Weights of a small mixture-of-experts language model, trained from scratch on English Wikipedia.
Experts: 64 experts in each of 11 layers, 32 empty slots to pick.
Training: a variant of Muon for the experts, 384M tokens, 3960 steps.
Below are experts of layer 8 (counted from 0) of a mixture-of-experts language model. Rows are named router (the router's row for the expert) and show model dimensions 192-255. Each number is 500 + 50 x the weight over its row's rms, rounded and kept within 0 to 999. Numbers have three digits each.
Before each expert's rows: "comes before" lists some tokens at least twice as common just after its tokens as in all text. This comes from a sample of Wikipedia text that the model never trained on. Tokens count by the router's weight.

# expert 3
comes before: "-", "–", ":", ")", " /", "="
router:447577418503576503439506490464479544595600576600501555440435468376533383464528481528503461591528478481458515466509531457535525445537617632505498555478504401490527494428459523532597533484470497

# expert 62
comes before: " |", "\n", " (", "–", " =", " /"
router:480526535429520509402522546416564543525583527499524466484446540482448353526457455475497411565547515560506527457549528442486523459441523474517482626470565442465564457480454532592504534470556511

# expert 59
comes before: " |", "|", ";", " 0", "–", " "
router:539584434561552535470508527512539501548522522482449492462455522529496408529492522547462533485546457511460440537528409492399514412416519504541458540562493426516517477421588429566460463533487478

# expert 52
comes before: " of", ",", ".", "–", " and", " century"
router:481509492501579478530541519488478533585507617547454473364403533498528436470503533529515451504541435496517506505531461545502455461395444541469537560539476426548509565473512573475493480520489559

# expert 41
comes before: " the", " a", " to", " The", " that", " it"
router:502541480477510565452475529454450554530556486470527465522453510516562426498535525543497437461596477488539554499507477507401501511450482539520364595500451428610484464435541458554515429503466560

# expert 23
comes before: "\n", " ", " 0", "|", " 1", " 2"
router:478515529472624554503435485452529487534542504528557454500454549452556387550471548508497432543564524455459594507477556457473553539535415507632455490559487446607598503467496481520469443608517440

# expert 44
comes before: " the", " a", " be", " to", " he", " it"
router:535526520474576494546529503422486438552591465480541512557463467507580474470495562479565349486523500434564470576540560473489540526447462480497394473520397474477483419414517425593450477472451522

# expert 25
comes before: " |", " 1", " 0", " 2", "–", " 6"
router:512607347513499503480410493421518562596517586483556479455539494466492431452512513411465386484517383435443480528519499488436468556457555542494451561503446450502525548514458476538478564551462503

# expert 29
comes before: "-", "\n", "The", "==", "=", "==="
router:472566355522559483478510439470549557526510554481549486458466550454506506504508477519485434430453509493455593461510426484503505466393517492553417540446390400571571500440431441572542501547520472

# expert 8
comes before: "|", "\n", "-", "==", "===", "The"
router:532499427493543460468464493476550620606517518496521484511455493456516530446457486478539465505509474421467603472472559496379511469472498562563488570563444416455595576574511415552508492576505512

# expert 40
comes before: " to", " by", " in", "ed", " as", " with"
router:461582489425488542473462492516518486519461544479540503398469536472491519470488581419600487410597464388479415494491529520440544452417469521590494569537425460637507475451444427495541491497402479

# expert 31
comes before: " of", ",", ".", " in", " and", " for"
router:450541561503551568381447586464468520593553542525428387398437503513514490504482487504549453493625567482491580474486485443387463496462494531447498586555468459562565492519578497498570518521563371

# expert 16
comes before: " the", " a", " his", " by", " an", " their"
router:502517426499533504445507486492463511581471503537542470429452474469477458467563514528491389485493500429494576421449586524397490551374482502618431520505505410572551486426577472495545496501470522

# expert 34
comes before: "\n", ":", " |", "|", "-", " of"
router:531522510456493544472501463549577515481514626551527469432357485508518444409479506359503410498456518491446497433448509476457521431520560471486506543484406428502478482548531498579526526506486421

# expert 35
comes before: " of", ",", ".", " and", " in", " for"
router:512470546537485461509557469482486495547558595601513471404410575436529474485459497511466429497556545438459554465555430506425521447525561535492509494512501439574551469439468452488566410490488448

# expert 53
comes before: " the", " a", " to", " in", " an", " his"
router:484516446551589553511443514434531493583517507568613525509444508495595481527452506519510405449503548466483578528444465470475499523423479480519391594452443476629478428461528480547571467512457463

# expert 12
comes before: "\n", "-", " The", "==", "The", " He"
router:468581475469592538536497545424427515517512570513531519520501458378505486462374511480456451434451490419487604459484488502505515451457501620488477644525412461533541453459534494505591531458517550

# expert 27
comes before: " |", " 0", " 1", "–", " 2", " 3"
router:535530401449502510479505505506473606555446511571509515478395540447562348470501544438470424543547522474459489492518508488460499514476463500577495497441470454498553504538490491509472435575556573

# expert 36
comes before: " |", " ", "–", " 1", "th", " 2"
router:398518401484504519528476567509510495547588573564497496553405601507443458498448538448459478524469517502490431512473487452517482459553488472537501512520536392518542558493505527509528488482504496

# expert 30
comes before: " of", ",", ".", " in", " and", "s"
router:398541518490499515486480443466456544583520625556506445378506541498466432410524453453458390486482563539540519447491511431432480489506498539475415536517492450489458475534462513563480533532510444

# expert 57
comes before: " of", " in", " for", " to", " on", " by"
router:590509429467505479470467565540608465624493616492504444509529464504519475567459416514413402462588495452450618473495526453430512527443483524487492485458460415504577568541568477473441412448495390

# expert 11
comes before: ")", ",", "–", "),", " -", " –"
router:485543460513591510495498492554554510463507478507430553458414493419513377536503561486437485490542460484505497501506532508420555460481482529472518588487416430532566430465483530547595421472522492

# expert 47
comes before: "\n", " The", " the", "==", " In", " and"
router:562540491459559516444413430545424543579501617538585458517502479493566472530482591525503507440508553481559562540513527414433506491471555567521423543495481516503601507468540503558432516578388509